config = dict(
    num_hidden_layers=18,
    hidden_size=384,
    hidden_act='tanh_gelu',
    router_score='softmax',
    routed_scale=1.0,
    balance_loss=0.0196,
    balance_bias=False,
    num_attention_heads=2,
    init_std_o=0.0,
    beta1=0.95,
    beta2=0.98,
    lr_head=0.0109,
    warmup_steps=232,
    final_lr_fraction=0.0,
    dataset='wikipedia_en',
)
Below are experts of layer 7 (counted from 0) of a mixture-of-experts language model. Rows are named router (the router's row for the expert), up (a neuron's input weights, with its number) and show model dimensions 0-127. Each number is 128 + 32 x the weight over its row's rms, rounded and kept within 0 to 255. Numbers have three digits each.
After each expert's rows: a language model's description of what the expert responds to. This comes from a sample of Wikipedia text that the model never trained on.

# expert 34
router:073073167115134144153156094127137153105125137112154173121099102204102136091133095166145150168148110138088142085213125096131135118090136186073152107125129155090146106170079116151170132101115044073106099119147133210136135125158114136082110075110175105131117058153158140133148144127131153131086158076144099144105082110153159132202113125146108075144147144142116129098133146077085149106122
up0:106145153135058134101135142115093072148111160150117137168048155106133141108143088074080128111208167148126144140129102105141080138094108140198099135106124132116145144169158106096111170145138130177071134192063049097108107134141109123174111122209131115095148146139131188130120109147153192100174165068178073124156124145110132126179174129139155124158149141193137132114166164070150077174163
up1:118110076080148060145135172213137114113141204097142094113164142098158073106131092137127135125107156085135100155128064144120120148154141161121060171112157124118103087174184074091155135128080147130119146152074141107165111132084111189176101115144123070084122151148136103150148141148157072127087097156120122059113190104112124190105083123102107158149126136124109145183141143114109082106186
up2:100116194116143101127067134130112179086150141157129152134145117091132151061140089078092147177100162151129155151165102160117147147124062120102108209117144165088125114089141150099121148099106142117069168132143139123150110168123129108111143135189136127132084162148132146145135050172109120205112090135195165177106140164106164127171093125081126117131074130133117138107165152095141120084099
up3:137159134101131171103089139107154142134068074071154135163148126062186155165089149085083145088188102125126081108098137118139126143109174100099101125134137096150111129154095206124108159203067087130161140127124123150130071216117130169124157134170116143141136119180117081100131084129177102124144089090123153165171110133052147138103181133075184111112117102143126124106069146138114057170144
Description: Sentence-final punctuation. Periods, quote-periods and parenthesis-periods closing a sentence before The, He or In, mostly in biographical and sports prose.

# expert 63
router:138080107117088143085144177167106152135154173106140146178095072121116122148092089131126120116118166145170116142118122145156101132120146124142143139139093149168108115133095118070115100143166077170124196149133144064095098142142155103111122125089151137138103160159104159122132080096142153111086091138109195089152147041178180137095064179130130154154087143101124080100162154131113137085128
up12:137106152124101159138078112186147128131124060192122106155122130165119100134083092116148104136134142171120080139118155151150165120124157084141121200142102082096091168142135126093091048097142152123090175167124162120131103112131189138115116171124137142083130103105147184202080110159101130161119119172117121081147096121082143138147158137108127073072111092177144125133130145109139126086151
up13:077182099147055130134085131131131156098158165135113127175120116169176166104183140104123085141089174162076109149101163075114112143159091085200178186157145077174136174093161060130140146098150165086149133168140095177057078151144199086214082155161154107130123153142107174111164169109173166131180108111170063086123178097127099124141179046099110096142079146131142173158103158089085116170136
up14:140058149114143190181125081124104178155109151096098140135078112125166178176178184120103096158103083136160063110127109197183122164120103163141156120131139170122168103098095109170093127156151120181108141106128126177158119072091155178194141094118132109136097129161062086078119137097085096147095119112101157120102119089147164101125113126149219157171135153056169103095140136149155157105141
up15:106157121101090176140109095125133120159133119147106171089163133131147153145137050143119109068133064076152126140096154056119101144107087149089201111142162151141125098130187137067131096146137175128099160138109136100098125121096112137119145082129086112161177121096150146169078141155076095136177175162101142161174131126107131118133141133133179154142173149098111142105112117127126113156109
Description: Word-initial fragments. First pieces of words or names after a quote, parenthesis or capital: em, Reeb, F-arm, genu, Ag, and the digit 1.

# expert 55
router:106129205129162158095102130099155113140101154163168062166083151169121121071132132133086163075168134165106111071125155158116170147126049092176157119178165140090182139121095128099046179129135110138150112046132125155159146154111125137167158096145142082145120117133153085103159095067125160187107140110160102144058084180145185152096123160119171146142079160159115142160118122147171167129165
up0:097154140113127121190102134144186151075161168097095096126164138155116130070185101104093133089136155160142120136139114063077138193111129137104090154162118088147114152115153198157139181123118140135137116159124133162131082138137136147121121077111183170143209155136130160160174081078154115123094111138146136104161096090158142093198147044138079132127081117114102156156080195137100105169114
up1:096169180156150130183165114105153186130119130130082160141091099114096132173122106154087143132132070139143164110087157134089109149160151157146086119091169104083160073122136103110137112138130139106092112128117082154153065178085173105128060136095104198143127158135156104144148071147111086060151182158132156138114069177170151090201115150151140087165164054176169100119201099139131084083104
up2:105174149124071122099144124071070115110127175101129130118128104116136018097093185127183160080091165130105120072121125151123141104118135155128089154156106154176119137162121096148150090089105144179126154177131110187159111117135175137137125169133159146133134171139083118115162171084168135099172166087173109120076096154161099141204142131166113163132093136103184088110152122149084143128195
up3:133125138171128160172103125067153150164140121156163121121103124123137158103190088173162136133109114127132119123119116155082086112120085163143146055125154133141101190092157114084151135134156142159125144078093105129135080081159142135122127120067182139064168153154140119121134067109105049093080103117108108148113091136091112109154160157130118106183115159101080145073128100170149083119126
Description: Competition and league nouns. Nouns naming competitions and ranks in sports text, such as Championship, Cup, division, Award, Tournament, and –present after year ranges.

# expert 5
router:108116100128159104176127134134155177098126106133114160126085139088090072107088121105139148110112135128157086118184109120136105099133138113162148095086141080088102094169144068086043109122140129098107141123158129134147152159135146104089111167131152113140068114155068145179122112118103131117150142139119131148119155120162095133122116091115180161138120056139102187133141122115089113142175
up0:148120118174166147148078136120148112133153070109140110118114107144109184181122136132124141137146130175104105130078167125138177125155171144124135091116105085118144169138099201175109145184103112083167096179151103156146098155076159078109148146134123115154174139137139153122150132091189081143105166085139151114134178072162129142128140117140139101169108108134129170105163116098138175089120
up1:110125112187057136122103198145123155143133137114215084157170110147157083185137099147089091119139141079119098150154151102125110135124120108115161128144098151095165161113153183114042164124179131157111067161086100147108109088130106161116108095106090069166136162129148149158093131096129137133166189088087165135129097094109151080121155136150134120095160158142128025116170181130177181144065
up2:108149144117119170143138144142125076110096198118068087198141128124157122156145134128178130195139104132156173134110102110125112081119116136161065183155127126135110095094140134124106167137163161150125154112119125144123132097185102113110192129107133110144134161092134099139146085153097115104126088087113150148094172117124125101104180101153134115132199132057113102093084103117156097154099
up3:095196181168142121125145140153150169116112181173164150142146087129120091117133096139074133100060183163125081121136151164107109114131121117116152114092092076130165120095124133104146085085108162123115126133148101091088100142044150060092091122164116087137103154170191138151114112179085112159118122057151075168086161061152107158120130108178108156125179141165099114160187101154188117119144
Description: List and table markup. Line-initial bullet dashes, table pipes and heading marks in disambiguation lists, see-also sections and tables, e.g. "- W (disambiguation)", "| 2016".

# expert 37
router:085149155194141148091122119093118102074115144175082172153125093099100106092123149125149075153153150101159164124077131137117148197143148113079169091083101182069151113081173094173198130113128175098134135125144147158156166163121110152119140083163163143197100089123170227125128181160140128113100153164096119090118137085154129069068111099125092057148160121139078140089145151146164134152122
up0:129119136168134095158148095123140141177111132128143093067115140122104138114099120097085108161125162117140076108085224164170145122175111139147114166095116121146137142144110171146082112162091086106060079171129117158158184161111099134114141110147134134192128165140172089117135129131142190086083121139126186100168223136177128081116181110182141129119060136164179115067069143163180104081125
up1:101122162094121142134118136123097131131068102134126087124141108093109156087180096140115148154159153033168083148136150131170121135120127156084132125127121161096103164100110133134097132120078097097079120161151149100167107174093126189148132055085154103155139141164133131095169114076159153141141130156185170102156195118126132070122130107131144091181034121125139121102072123148102171064138
up2:135110136151131114154156129131164114141137121173143131113118052094086143151109111175144144118160096097089129128158102168105173141113092108079176127137157104115100195116145170179124079127150102096113110075162182170107180163158114096100132136117159116058091122091074119114099167100179125075143179080138120099113152146180167170089123067140134097062090141112106100146094152127147135135104
up3:147131175109061171169125134146173148099156127128113139149125143108170093115069146059159153123182145138151123083169128138084138168154121096195067133202160139089147135168120144132070128100162156140214062130089128127112132165147109123111111182124178120108172128170054117169090112120138098100080122067143148125116127096143158092115120127060101136099106151159101127090132042094125123112140
Description: Clause-joining conjunctions, punctuation. The and, commas and periods joining clauses in plot and history narration, like attacks the plant and, plus rather, thus, instead, while.

# expert 26
router:179148217112156131132064200099190151115076122099111109156108106147135105042126131154171154164109129120107138120122138155160206151151111131106091068153096138113134165137063148183130201130100142079128100109143163151173144193128096175112196093128111178128121063114097145173101130115145162127065137106180098153060119140139151156100098172119063133102158147094151151101121136074086118119130
up0:126142197103104125125118086121091142141082179152134103131074086152158087120104137140108114171094131122148146153123093182114073153101160124163108108116098130100121175127124095123176101169120108120073114165124139137128126122156141175140140104195148139111163113178130111147150062159067196119115101128162147145085151120122132058099189155124146125150119117171145133080135123164155097128097
up1:138099138145144117143158162092144134110112148162140161097139182143085155171136074119118114072095167114179109167133117115096116100123132105097155111077114130132076165186076119110138129159053135076162193149126077158081144100118152096099199134132116154131129086064127118063135117121104052128084188152123109089131139134138164117132049136139132157136108133130075064157164126181101151125118
up2:143070107196162169111135081129162120071113178135178121134103127137124158127140110160094128087101178098202178152107148083153104123197113124139109094186144128094176132168055131115123129162108112126151159127079117154151162135125161070135076163167093066116121126146153094113164190146126148034063070111141144122115089160101145150085112136108092072083096105160101132101096131072186155161165
up3:150134138134074106137137073174145091152121147134148087199077164097083129139156180143115169138118088097145140048121107092140106099146107140098103063152140091183124113058145117169121103097107167117090122097087114124121092112102179139097105164098152119071098108131096074075100111087106139156120134067184114083120114124179105156094080095053089163160107132111153144091101075168180122135130
Description: Group nouns and date commas. Plural group nouns in military or organizational text (forces, members, battalions, Republic), and the comma between day and year in dates.

# expert 9
router:111164191094127116097115082121128086150125139157151137124137110148151110078084163105135198109141173090094123124137147126105192092123131148192091166137114141154158114113152115109118101133094114160148073171109148141176094132150146156138150068166167100092149136089065159129114140111185178118137117092162174135141107080094176149118079122172209112193063149158179184128091134124091108156101
up0:101139107167160216095138167140072110125204117133121081119147136050137121108108082109146126112127155064141101171172160103123150139153086164160083165161132155135120171148137089146080121138113109096152121158158148111090110115152128134140141123118097132129146112135110100181078143200071109102146113116119115049095126140148099103121126130085085119100121114147085118158071119120048145113159
up1:117121166117154111150128060170127086174149156119156099148160083112125119102146185101200141130168095076129091114112135112129121090157174130180123162125107087194151115163146162137113185175117144133103132135080157160108158188081126153109145121140120155068141070147142064164137093191121139149148111062175116129124140166205188162127121104196161132049130076105145160057129128120123132168069
up2:152121174097117104075136124130132128154096134165115061110098126135109149111154129143137163108162189140112108134116069140141165175160119119134115167133095157192138156085158118176117101131071142128184168181137155089070102134176159123143131126146097153112122152124151181172144104087151114152132084109146109117090176082093100178079161089177129127094090129071125154123082097192114120160135
up3:083224105155184140085096119107107147141121083104190115126146143151128050137103127109156076146113099136099106111098130060133157125117111116115071115150128096093136074104154115075102029104103132139047139088098135140123107078111142104167177140108115062060170121087122120083109155147087118111107078113115105052144118151154102139088168170112122099101123109175118153140127151184149173125134
Description: Sports results listings. Tokens in tennis, MMA and Olympic result lists: the dash starting Champions/Runners-up lines, leading table pipes, terms like NCAA, ATP, weight.

# expert 6
router:084110131174066143097138117164138141132110127099149172103079136083117113154097207073077126155177109130156074105147139123081084132109102130086077136063116116151217129166151125126177122126137132158164107141132104089133148181121171072117082067141090134112116063142108205161112152153200132113132090134102155179088088142143136105149115093116131115164165210144148112144101103130128081125074
up0:075155118180120109128129066134107136125168191100113126110121082101143122155093102183155142087110103155124189080130126151177140131116162198123175105113080199078148167167142133125084098116144115158158167133075188108112151142131099099181079101160082150122103152138072120105156166113130106138104184187146199115105106160080137171142079108120168142126130096094132119095092110096135146148159
up1:132133111176153082096098164145160154145109090109131097166174154068173133097115088119121100109167094135093104137096121124152176170137157112205174153148149079118087179156148187127150124105132149109193150097140103149088148127120111140154084106129117113162144092142132149126065157074150123122066124123138137090183116084114145161099158165083152108174127136171114095092098128151112137166122
up2:097088136175075129087120158064144084154103116127160109162168114216144167113119184157134117138189087092170128144138144072136190174154112125115109129140056108119110172140139146147155055144109174147109109119130106119107149134153112135149128122157098158113094098067105145105142111115130103058132172082148064114153081142094093156111148178145124126130146096114097143131140102071129158067115
up3:135136054105118150095099114154090140112145169151129155101058139164131140105132124165162061094100186127163166174078140121147167200081133155129123147151166165121111134165183114077084127128188121161110090158046130071115127084135122121079155176146165110127156135147148142178120158153122144077156108098146129133148120125110106147063152147165164087102159121095114142128165158120159080109208
Description: Acronym letter pieces. Capital-letter pieces of acronyms and codes, such as US, SR, ISO, MAGTF, PI3K, plus colons after infobox field names.

# expert 0
router:158119143167153155125140100135143152162090132113064147122194117097135099190161149138095142134171095083144151123188108122113078124151153121148143166103117145149097130086114120150122111162127107127158093113189117095095118119153162148120116093145090112124178111167139174148130133090078132109118159161099145044041105188191148139196150089142092148121105158162172144088134165165176219096067
up12:151127109203162114132138145118066140134104116147099120106164112157119061170104110099108137107070123185133055105154145136146105100176148193107107198120086159172154130142092147149115147152140089107148134092117080082128101113108141067172137179186081142136156154173134135146094155112126159159084116190168152089115116093140149138098085134110137081110102141137203177075154172139172157188100
up13:093135095127149157104121099082162120097127128162099138126068191144146132118064101142085080085177104129092105150178135139137121135071121112158134110104138102108160151120131113130118115113129139146132125114112103128133125156146106130159096098110199090160126138125161164091085149085042203139117192138140178135174113116130088129100153176186152130152221136166120107114103097075109166157132
up14:129141066103135128091176111106149119155125142174185166127135149171095112111119122130128057082091079124147084120096166109155103094139124125118158196084128101089153085120135086105148088121073119110083091130138168084153119141132181076148156151127077132090153125096231094100180107163164165127089115163140125103114164089114125110094126047118130164128109173170127038153083206129140100087109
up15:125124101190139115170069066098122160153119090122129169098155131162100145096156077092122153097117112103128126146093158127113118092186165167106095183163131116117155169148107149115134102111101118140095090146166112145138069147138108176066148088170163168138115114133097113100184154143119128148164117164157062094154091128150109180077128161137131117142097060098138150169128085178082068192135
Description: Quantifiers and day digits. Quantifying adjectives like many, several, various, former, and digits opening dates or ranges, such as 8 January, 3–13 September.

# expert 48
router:112116107110119172076125116148117128169139111064184167208071175175202112079130112118055092166146100139070085126205113116154149091134098114111058147085112078126072073204150125109100135107140107146196138146105129106117141175158157130120131126162122154111117136142179172124147110181138097151169128105111085120064032093114105105127178111086160138098131207121081131176111117166075061125169
up0:088098116127095141160110133133144133163172089170039165119097132108144138131146129151117117094095085108134167148163147117089125113129155136184147124137113154089153168178104085132166078142101091134173157118141140100119158198148139091203158109132137130119129138143166105081105096138131083175128062194150161122111138149163181192133061157155116117093100104138127157173218110084115158140077
up1:119085124108136094139138160134096130120057121136119137184104117152129115127107161108158127107114127125124143162159097175157131078143166174151106128145061048087161164108095129179164150072138160167092191092095131160136120151117142116176103163075132141134114151155113155183082173126134099158145161107151148119171175100166115140125133094151148097100147132156116129110114182138124168125087
up2:109135133130109132108131122166117086131125155166113104113140124146126118165120105117088101104111100102093082129151155150121200104189133157162164135139137147116135105091082177123090151127093098088116095122071183158115115163118119167159144124152133048132181179133141117102116167113126106116095122145073115127096113129040113089169114136155158151072122196159161164157124204149163160087113
up3:134116096140127077193138137112127099040140078156099072145200148058143063159129100103130103138157109090155205165106117075109135093166127200144088174204144144160132110107151108111121100102109079172186116184134161070197113171180136116100139118136121125112184128127138163113097114146183117097056159159099143137151166145104141124138119095151093111151116138138170080145131127135101153155113
Description: Institutional of-phrases. The word of and similar prepositions in academic or honorific names, such as Society of, Faculty of, Class of, Nobel Prize in.

# expert 21
router:164101135129109144122167131142116108105094057135109136114160112135113128063128144133107100183069145180169162078160087163103126142082135211145109117127142152097152114171134072121076151099108102079108162102148125090143155167113158099074133120204186087145155121128096165104175219171093162162094177177118148111112162125147160112114139139150158142139143127069076163148152170038085145171143
up0:070129167124138062142207126173127114159144132121112139133112152152072093096189147153124091178189098121184147130120184154149154156130079166123138149065104144076172178127081131090149150085169137133085098087151164143086109110153143083146129147146105075076164174112111113134098127174101162160136128161178103139134166111172085061106090145170140126134147052124136106116156095127111154099102
up1:183165102053162185084137111157126086101116112127142116118133176175124097119173160110141148187208141147172160091174125108088099103119109121135120148139068109132185174117124099124126110121156164104144166133151142096141146165172127177170159146186115135095120105109090135073155110124121071081113167161167132197170123115138145033106100153136154125179097101069112132103119160162105090125088
up2:086157149117126084128149150122100065141101158090111148149102096130118065163149120174128186102128131139076159114130128130156151098157094087154098067119117157161137113094075113149118142111116118097105138119092093132178085174085138139107157149172163141119134159124121142132118112209095094082116070120205099160157172114123155182128080166130115130101126116163135130148074113110116136108164
up3:062129202130085086126147089094121114122067124104124113126125176114149140151146160184154118096148095065065076128157167093131162137143138124087192101113125134096099185114135205151115130188089171129040054097149183118108043098090132108181134177111146171134165112140145090152076149159127105136117095129146141134114143178120151117160124108156084160105105138143157040094119094160145134111147
Description: Section breaks, headings. Paragraph-ending periods with blank lines, and the == or === heading markers that follow, as in ==Products==.

# expert 29
router:173110099119157094168129112093141147157142181144095102115174155127150147140159152114110160164172165139154145083145119153087115152128172076153154111147138114146122149125097097147092093123138120099150169075123188148096163121170143187135152141162155117148111132154130154147152138136068131121118091128084077134058152115103080131140121171119119154096126146061171121107124199136147104070150
up0:099154167093124104188144102158080058157161131090091149064030111158070151197068138095121150106142135095098117100123098151138116174072093102136110153123139118154162121097158141115133117111150124153087105134104126096146106081044190101163140161148148143121126163101108137166112138118066122072103119104129127173172068084131135151126127100072154097104068155189045129074114090152101120106127
up1:167154126096091139146116130123151139177155162156109127193133155090127129173164070071160165075112143102154111092125087196123106124119107168113189127125132090123124091108162139105147139173114183089119150082058129156093132108156143074098084131156109161145101140107132100177108081080162181097162167119108106155121124178086104182188087120108111174109070130115127151101146100179146127126162
up2:105173144110132179077096127099161173124156103115126150151057043140164143099199106087155124090146087146172040094130142142134107138140093166132145142164124143090164136116139133122142168076117161112162160153154137108104082159175129133165114085098136142136149125156095076089138119071150102159141137154156202066156108134135171116090093098154159134162135097168144128144135111102143127168129
up3:115132070165126109163135132147081131093169166149116113156141111105163154116152103089156069094184117173067105105076116166143126116133191157198204122131113099073132153083073185170059110091140147091071160192138117131108127054178081165129108122140152113145140081120149155188146142124140113076078159090125120103091146110164129088096112106166089125185177093158128097098159179070142123115077
Description: Music and media works. Nouns about songs, albums, films and performances, such as song, vocals, score, plus column pipes and digits in track-listing and results tables.

# expert 53
router:132107128113125108077087160121143176202154118091058121218057127143087172105137098088119106116154157138157085088160120163145152118125160161143083145136131111131117140167123052099043122192152110098104175191107165136119127142117151155137132140113143131100137174111115109093159145167099141137105078163076113129153149077158139118169120176112100138059132168147126113195060206164179182095139
up0:060135083208124104077128107107138118117148153154173124136104109136104096128092135088152155119110160174073192110112172080137188113146174209132157148128149123117121097067130122133097152145176125124095111190109153150144109147145139104098182129169128183149070104078095076128198159121139132122144134159133173085102145117123127135127073146213127059112089127152098050155133143088141121106082
up1:094173076182129031131128080132082123090163150090116107147157113055143146191090144178129126108060116125167135100143123060129150115135168125147141117170130138143159126057163095160100140140157164126115188106147127059108156143184137109088118110159100146170125041162136174130205138151099128111169163123105071085181091141149099141149077077182120083151094089062148079121109103088179125122135
up2:141115090137175075141090153121101130165139101141168112121092150117157114044121087129131129166101129096168117104115152191169089067128103136077103105100070107150097103142107147156114081136129132075107133117143119177105136124092159101131135190154132084080097115088156135223123076075187115122111136075166184149175097158123083167165079088113111151097098094167143106104155141179136130137163
up3:123136146151100122157132146078172144093119114132150153165114161127163109163147139076149141151222132135194063109083164154121098120079127139100100133152137099116183109101096084123154142158113135105127160121104086111045104137153138140090088154145159095119104166095176122183126116156112162150109120137164113095148130092062130063032165107123119117121153087115133160113084129135139149116175
Description: Biography prepositions. Prepositions in career and education sentences of biographies, such as graduated from, in parliament, During, attended, involved in.

# expert 25
router:127105048108118100141061167118120149170155123101099110104102112100115128179111119099146092114069150109198196133107165069133097116133146091129168033138129168099089120166133142088173133113177136090115149097122064099106120129129097053154044136093125158142150135137148126138132077141092110106158172138122166117124199118096129132182133144165124103096154140091127138162127170133101139158113
up0:091124160127061117150107094121191113138171129140102115088114156133131120117119088171130157143128135026134134139079138152084117149163065153136174135161140146137169142127195124163120145155119097180077079158135143127144136106144124121127109074088117089050157104152124137114136116124095108175122097072172217134107183134101149140087095186151184093122140128107175138140137179103125131094152
up1:139104118179081112144110120102114133086161129165206105187164132151099147140132163101156055029076156140118182138115191111187156159144131145116184152133143073137086146144176134068151099154084062145074144160136126088094111133093166142115143119099112121173097131135126103096163124133138179117102167110115145098182125103141111169116161091099100098144125164102153134120129103081108167088145
up2:109098134138142137130090113141136126128143165095154148121145091144135132112164172125113202117095155117057139161107121071107122160141083103197144147144109131199088131124128171126068141142132114100089124143130126089104143163110153160112149192101111149180085115149149183103078117156128149150099106073137124101144086101094155157130116169122168100147101113089168183151087161123101089124147
up3:130095135133132155187112123157082081106151159142162067152114110162185143138115137091151069140125116157196134203134156117091132134094131066113136098111126116103133117126131090153127147108164140161106112163092157105124168181136127135086114126099147180081149122129142126069144142179116072150095152087161128120128068086134108155101092094160158138110140090076104080055156157169074119088119
Description: Mid-number digits, word-piece endings. Digits inside decimal coordinates and figures (42.6, 29.5), plus and minus signs, and word-final pieces in split words like T-shirts or antisymmet-ric.

# expert 35
router:127130138065112118172127185182121172109186099082122089145095139084148119134092078137147147138127105170189148091163135139107059072076119146142108070148133133097171058122126127096143079196099136134135096096112117099203150170116142158117136147097086160069087105154114130079085125161108100091104145153097147150133067112124165152135133085123138127140130131108133144129083114138154154148204
up0:058154129147076088154081068118135090144117121130147139153104142161114120109161125178115120106082127141126097098104136100082120156121164107063159080096112094158071152082093074134157158170138134156093090137171128132130143065116092135117109093122093180190090167142174189077108173108142157135116149118154188197167084151143086084083095079137160188126097095074143148163085091093132101105090
up1:134076112121138107185084150094126113143123117142124048200102170113102077092138156099123138088183113147046091186091117142176132125174184133157162149119067143162039123181127101134081155100160152108111162138144101144130163187114141108154153122134133121107093121195157173139222078141207072157148129151160115179069084154078148125089145104138109134119148094118109129142144186181190103155110
up2:167142096117124082171099170089115199105101137116074117162128140131179068198073116135137145152116116035144152144125144053164130138120152079106149086177163153165122147123141096146127078180195178115123116135133095083141132123157144119203110141182177149149114125112143147088104094145161151098087143108097139134115083131168153087110181140117078119080117134135062159156123093124125127101122
up3:150195181083115086153147135116199083117149115132126119136173119107139095122125143095126108118131151067110043158089126144172180170178086087099158177145077089105137130142133165159147121129105143109133172166118110108139092150178114122055158094173118105144120119140127095141146122143136041138108156180142100158126086132107148108133195149083112124074175169154154117116110189175088074104165
Description: Foreign name pieces. Word pieces inside non-English proper names, mostly South Asian, Japanese, Thai and Slavic, such as Kh|aq|an, K|hel, Dim|it|rov, plus non-Latin script bytes.

# expert 19
router:169095105097133091141131063141114130136117045092086191073100148120137151130141111059132138111157147113114110100190088108120072123161141137168112149096167098141116104071109157142098152131137096151155163102131130151144088137151127130077153170131141125150108156112167087093165081095093200112097124152087153128118173076172144126108119172117139085183140132124142203136130132190193165113114
up0:083106129123147132104128123160189116115177153170098116103161086096144083103173120155177097095114139132138092145148072128089130119113108161105131112153082130146125070125156114137106120131162158111126091072143106139098161136182121076115144182094137137136057099125082161175152164103120159195146162065169162201149156127121112166131082152114126117150130093059086136222148089089106122144132
up1:139135075190108098208120161128119163118141082092132067088207101126155089126084130112150085075139072146169113124066114141056125139126153081105096081136156154099090130082118139133161125052124218136123143130125147117107088122099147187098101150152143153052183127120139141184065130145114139087066161115076050146128168111135163152144092109098148093110171109187079126167120134167105096135127
up2:108146133192075141134135141064106133100107131192128127159070152159107106114148136168102158167111170090173137135101137064132117136200137091091116112105090089181132150113164140136115099094127120109120067149101110200112163159143155079144089149149157119102110169164137161165100125144168120160132158177086089066102136089164116132121122141109151107108176160147101106080179104141089054148106
up3:128111082148077126196114170127117130199140102091204137131123131116109093163113128090145156083097096151177151125145114106156113102154123110150172082136104114135141132078152175185153133106130166098131129179109081151138113150057174152146108133124178165148150140155086103192071156071162059120121096119166080122128159094098144154132106141170127093121152151175153163153124130127145138139116
Description: Compass words, prepositions. Compass words opening place names (South Africa, New South Wales, North Carolina), the preposition in, and stray bytes of Chinese or Japanese text.

# expert 16
router:117135130119180174157108130116133121128134204109150185091185115146118053173129165177137180115140110125137111106067133132082077155111124167142109116125083154106139116130146147073136058081073150109178196141147133088171175145128150175076131140091148089148105121091102122125139129114131125069175138165136145094079143146080147067158109151109146102098118115080083094171112119157144150101128
up0:097126083140086142133078134066166139170088178174090154111062125145125103084154089130125191115142150118165127147130155126098177143153108163187161119163083101164156125120102129152070143131086108095117115164121100162150072180095107214153142152158131165048119082158086042176092117131055132098133118084138092103087170151118139116146142097129099192149097097120090073181127132096214163158075
up1:136122127117129153142117114118166194179137083177136094170168156168130164147166174168116099128124118153162062172201104177157187158121145163143093132146107113115101102093117150083152137123116152183149108132118127167067139160118151123160079140133140085174122102130153128130162101119096081137145075099179144067107107131123131149144120049079179151052163098103093136142140100112146138150047
up2:148170145153100020109095078122116051108148118169056158095118110162107117166123149122100147111153150190187127069104088179144094180099130184131137141080160119175109161141168102125081160150182155141185098095139122125146155113155123129176133120102074112110081125132096115084130159109139138125150112161163168125125130102090167089106112155077105074131155143115173162156111150106159129088115
up3:165097130173135092149093082100198147130111135139117124141213081094122101112126209142124162075150116086092075122059111106111106102108183153126146150127121115152094224146121122119137120145100142097072120149136125124171151191103112185099146135138148157109117114158131087178202113159076137093108160156156142130111111122073115109128120146145177105065151107154115111145104146124177072123177
Description: Capital initials, sentence ends. Single capital letters starting a word after a quote, bracket or space (L, N, D), and periods ending sentences in narrative or quoted speech.

# expert 59
router:115105123155132163108113126080133140171134078115172129138131214139106119076167076070112151111145099095133132127194171107074131100135147113131131143173136185086145138138130112139155128192114146108131127130136101150184120103156113193156144101133161163150104151115141166067117119098178139123109112214127116160107084113078175137221101200156096175166154135142130158128143101121114107174156
up12:097081138134162130123150131154149147128121162186219111137113163198108113120150105153124099037080168103117100116136180088110175083122166053200135141200109106173093120100094116126121128138074112152116093102090156123126171147144130121088135082110115112116153136116084100154116162187116113176081135108101122176140068162096157152135122130060114107117088152140081068120088138162066124167087
up13:118139075139102093136154165151149143079191138161099178124057155137160112135109086231132097147089121202072109127145064118095086089178109108078135088207137135229092132111161138085138131126160109139150168169092122111135128085108156093192131143126180111109088069118094125155115149113191129139156127163177134131175092063123145160139104181142115107104111154089081136159112117163143097134185
up14:121096084100156115118078134121176152135147120080155135168076091068096087072204145155066074078116149107123133185155128139065151126065074180177129137156163122167110217119096132126093118110137089179122124181116112062175063154139137115126124102081145144172103116159148141129147104110096121164133143061164164128158171155122125151077120100138102140083124158119150154127087149159142160167146
up15:081128140096129092101154127150121144108049183120146127151065093128095126097117151073142128129152133059181125163143117101138164105087164177191102111124086142150149202133152094162109131154120114122138189113137100192098129159168104178135058140140132119075146200103148085111133181109149097096104129113132130135167078121146130219136121155129146144113098157138134142103135068135174139154127
Description: Nationalities and countries. Nationality adjectives and country or city names, such as American, British, Italian, Kazakhstan, Tokyo, often after "the" or in infobox and see-also lines.

# expert 50
router:157104126129087124117130109071095106081098083154130126112193144173156085092114114079127138173150137161116124161160146103119167169124125111124112138085058154098165166165115131195080126125106099143209119089133135099122102095144091099120122194054152180191171122155139128163074125102151071127142138163123099151086190118180167142181097131115156135070123139153136114176137090138084145166109
up0:125135123089167140116168186119131095167126148141148090192056084168142102170194092148103134103072181140179067091133194146109095114085099156194054097103087157112144134129141097153092136181154114179106085117139093114174103134136128065118110164112158157109137127130118096112117110180109072144107124135083154157096106105136112137110155136129144090178089148072104128127115153139155106101096
up1:066113111115173085082109167176120083129128133137166113152102127125128080066147156127085192101168152090163081159150102121117081136109094168164163146086092137205104087028142081129139158131121175150158087136173095112118149154088148166169158078138090134099110119140138087081130123164090118089075121118126104110126146135150122114131113190126175116093121108158194093139162084194116167150093
up2:076119072198120166091156166182168100117113121089132063146150162079108126132099114171062174117158066130101115142117147133117155154109121097104144178167140144109054118154143172161088120153098061161143121141154109176148108177139104140136060129102100134134115086113081177107114146082146083131074103099121122150105086178170123098140127115103104134080075115115069093177107126126172143098130
up3:153122133165098073114193158118135139102150176127060119162147095138081111111069134122149137099169133114160105148083058214162180144152132055158140149120129129151111167144214199083115079103121124153154111096128174153108110070104108165219156126156152172110144141163129181167131127181111109168127230087074150151134151190123073099165162110125125201112161124065149110134108130159177101107158
Description: Romance name endings. Final vowel pieces of Spanish, Italian, Portuguese, or Polish personal and place names, like Ronald-o, Adrian-o, Escuint-la, -ville, -burg.

# expert 56
router:192116104157111135167159109122148117097106135153119137099159137157091111127115114105170174121080135184064160115100135093095098088097134169106073116137086146139121197150210114159111122179162172124129152129124134116106132166038136200152117131155109172135087095106135064114140120145068106139115164147105149149089103190121101100109172137092111196149061110061129105125115096148176154106129
up0:156204157086138174119194108113152084120123130151082156109081082142179173160159096131192143150179110101204136054054088094136062130162100118088135111107154130128089153143150122123118132061156083169121115119088184174117156056150137130175159190121077143137144176078140161150100133136166097163146080152153120169129132087136145097140074090126152126101079094193176116073137131119110076141099
up1:140196156144147129102154140101110156116134104112122161094154120133157046193153106136097156127132092114149118125161078090068117138216103161099133137132110142116107104112118130099160099164125095183098161146138140081142122139141118121091086127133128149168105141183142122151100169132084116079158127124203155136157190098094126098139096141133169138097088154147102119140085197089148091162123
up2:158179157096138115160098183090147073122132166131060114136123150080147130104113133113094146106151152139149100108145114134100140097071148093077082099157131134123109144103054126181160133106124140067137103155147066105114113163060079144158094108155103106096112068113109111099114120144089092125092173089062111089108155176182140101116122188174158090133065161142099099178160073150143100106154
up3:152127144160126107080125110163116199140115149124123117164134199067067136119139096106133130119121117094182116110096129130145125208141158180158153143184150134122163119127103110123118105177162139134114113125111162149157126064096180208149158112090155121101171125098117171183100120077126117092104126149130194145099094142155151071175077146124115116090120135155123131155125139094134057110121
Description: Adjective suffixes, foreign syllables. Adjective endings such as -ical, -ic, -al, -ological (medical, political), and inner syllables of South Asian, Slavic, and Japanese names.